{"n_layer": 14, "d_model": 128, "n_experts": 160, "experts_per_token": 6, "d_expert": 32, "d_shared_expert": 64, "activation": "mish", "moe_layers": [2, 3, 4, 5, 6, 7, 8, 9, 10, 11, 12, 13], "router_score": "softmax", "normalize_top_k": false, "routed_scale": 1.0, "balance_loss": 0.00355, "balance_bias": false, "router_z_loss": 0.001, "router_bias": true, "init_std_router": 0.024, "lr_router": 0.00124, "vocab_size": 8192, "norm": "rmsnorm", "norm_eps": 1e-05, "tie_embeddings": "early", "optimizer": "soap_variant", "lr": 0.0057, "beta1": 0.95, "beta2": 0.99, "grad_clip": 1.0, "batch_tokens": [65536, 131072, 196608], "seq_len": 512, "train_tokens": 654400000, "steps": 5609, "dataset": "wikipedia_en"}
Below are experts of layer 4 (counted from 0) of a mixture-of-experts language model. Rows are named router (the router's row for the expert), up (a neuron's input weights, with its number) and show model dimensions 0-127. Each number is 500 + 40 x the weight over its row's rms, rounded and kept within 0 to 999. Numbers have three digits each.
After each expert's rows: "comes after" lists some tokens at least twice as common just before its tokens as in all text. This comes from a sample of Wikipedia text that the model never trained on. Tokens count by the router's weight.

# expert 131
router:510516479422471509482431408513492465500569462501457512491461508506535503482478506586442505488475493508558507521528533525426511489454448467460501489510532493482508490480441494513622503535471466535530526514506494428484524503455533536520561571483500483483524531498494542491500458454496490469556465522496586509491445424487517437589535449562488486526505488524487492497626545611538519469418
up0:513519458485567512484498555523536485575496507579488473487570480466503427453499460489531442615458448476524536436533509483460491477501431505404516521437527463558522507495414510515537562449461415481498513478505487414467538507526487534538471498467545562547532549553529509524470459504479462545559445556544544541507505480551432488516486472528524543459510524458465554483501450530537500497451
comes after: " the", "-", " a", "|", " •", " The"

# expert 20
router:579562630501424542491451501518429426483560501541481527432495599471502539514507491558432524458491450484523510458514563505502521451489460488490465527557486501499449511502457506486526515541519469512441508460440453517465517493492453512550515521614509473464504486489489492494482500421523545446527536487510512525500454486461472495486495464638476515515527499534526510509502588509528496490415
up0:452460456524555462425494466502482528553520501496533477509427527488534468555457520473527530536543515465519489494476495578527438489506522559497618511495547503510489517494483504507453534459530491572456504439446481489560510476532543437541475571487489503541482535540497468491506440556461496437471435490471546483448480456565427457470516479460503589560556501529501497514584466521522402569549
comes after: "0", "9", "8", "1", "7", "2"

# expert 130
router:532512505503478516483490397495497478530493488517501500469457621507391597524480438540520532476469466430502469484516491509497525483520459461457424498504528471472524495528512533436507522572524454513440549492459491512436530376487493498495540573491532461480501399557483469433522501482516530455496508529507525514506444502495504438489512488527497483485500558585482546527625511532529521485497
up5:426458592511508484461511470392497501504516568544506512513485471482487469480478485583517469548575470413513531518499507544457497539458480440592512558507497577487480483446525529454486541509473523490495481440557487504470515550472524447445555525514520486425547533489496460513460461520470568519445582481449524563526549551445511496494489468472532514483543503519438460592580504476510486544510
comes after: "s", ",", " University", "er", "y", "es"

# expert 35
router:605526597504399492496432496507488433478413547516494527478493476476456595541488430526464537508497507457506523458529502523471541498494495472510464534548442488479436496492421534470507534518538480463463500434504492518447516489493486511577513526486475513489501414556478500464524399395525510461564476492517540587485465495493528476493455498587499529501531491503491487487512551496532508499409
up0:504515479523358481484491585545472451506555510501539537504555466478439456519459502534515542553527456480522560471506461575422509509485532517465460518524422549496508401548427495495562479487543507470513404526565493518507553506499459453478508476532453505561566471470529484418524500470538567461502487477548556470539497487521490454520507514505437478507506542499546492465487566476555552507474
comes after: "0", "–", " ", "1", "2", "-"

# expert 129
router:533487470479480502481454373524469468532485507539502528479495615437439565510519478502477534490449520472524480496493515571467538499476448430485496492548456478492502481499487511460505500556462437542441514457436450477484544457443490529490473543516489489483505407547435523471488457464496536440480536475516514529506446501501492422531516474531456506490528521589472617463618530533510524465479
up0:503483571479461503514424438465546466466504426522537470496514530410534509478496499548505491472427595432483507472508538511450473438533532532553459470393439494487457465493549494446490549491459527532505415491547513482480472410582442509503458477527551503488457501496486500563482522516492469458412503473507485461530464435487519493551419471467477481538541578511485516481528486476449448490460
comes after: "s", ",", " well", "es", "ing", "er"

# expert 49
router:543519493474451503530436488503484361480536454611461469444483570481469578555469491577404540492459485470521515517448542484485492495486476473500460537565477429471460509465450464500513505519475496539493509418497447490452527481452448529535493533509559492421523487458486582482491489458531521471497534491510543511453487492477525443521508439568488522524506542511385507524530529530500530511466
up0:573513476475547496462426445409536408463482470526541455509504482458492538572485528540477513512374508517534465487402538446503518529492463482473510576514504507537609532505505448487502509436492508493463496486509531458466544452462444455500462488504588472482467484476552538535479488443529524546522529528484598459470495497452430486472535476498570446477523473573476497523503502518478513536495
comes after: " ", "2", "1", " (", " +", " ["

# expert 5
router:560532551497392596522448474485513463504469509560477506435519631511502614520474456481445491481493494450527501497477549511476539533522529452461499532525467519444453507487423540503543525545512454482454509409499469511465514500481520488536517518571457526474478421575454529486558464448549501472544489521535504520484487488472545479520489489573507541490528492490491511483525563536533510455403
up0:500489472527432427502521412427577486521534454532446491504519574538456478505498467533441463445454489459496519518487428453557532548548552475540496542479514508502511466519527483474550591456495451431537521424545481495445470529432617502448503530534533551522507447519494516554507500515477530554425515533533523481488543513482496542546514519536434478511493527517433519470511500535405506468519
comes after: "9", "1", "0", "3", "2", "7"

# expert 109
router:566562576417377556502436492531466433482517552540444525470474520412513559513501464557412510483506461473504501450526608487477502434473452496523479520554506486484488506499467506471513516523531460523394505463467460509460520493456463501524498512535522466471511488518490497472538493462516528461529519477500519560489437487485484499495463465639447514500551487532539520529479516495508497520408
up0:525493518411487474504477484567497561441518563488511520546526476440497516447566463458497460549486511440499458494424463490506469501450488462520480524482453550485505529482568483485531521558420617557502510568560497539486466516493473497510428554496482522543524454485546531447558494442602459515517528548464481502612523537464478561520484474405491502486493425517513513499468525519538492487506
comes after: "0", "9", "1", "2", "8", "7"

# expert 151
router:529513487476460562498461398485483453548526522529502509472459528459422554519504468535477530477442492497539444493484518537509525522489430426470465488603444445469502500518497541406513515566486408531405480483460452492417547471418486519512516535540517520480517471526464499445479502467474521397487507483517531490489485473494502461525510486532462494510502472608439562482583510540508524466484
up0:509456429440491501561476397544462487548493408545534559519491435476440496539482455508462527525473457490491497522510520512543495446468431520566406502461521484592471409537522550464488560444535455485433530475524481551401515503504450540482488450517503482559513481508498484486461509540505475573443502502476533507461514540484521486559558486520511512501537559565541585466527518518519510493494
comes after: ",", "s", " well", ")", "ed", "),"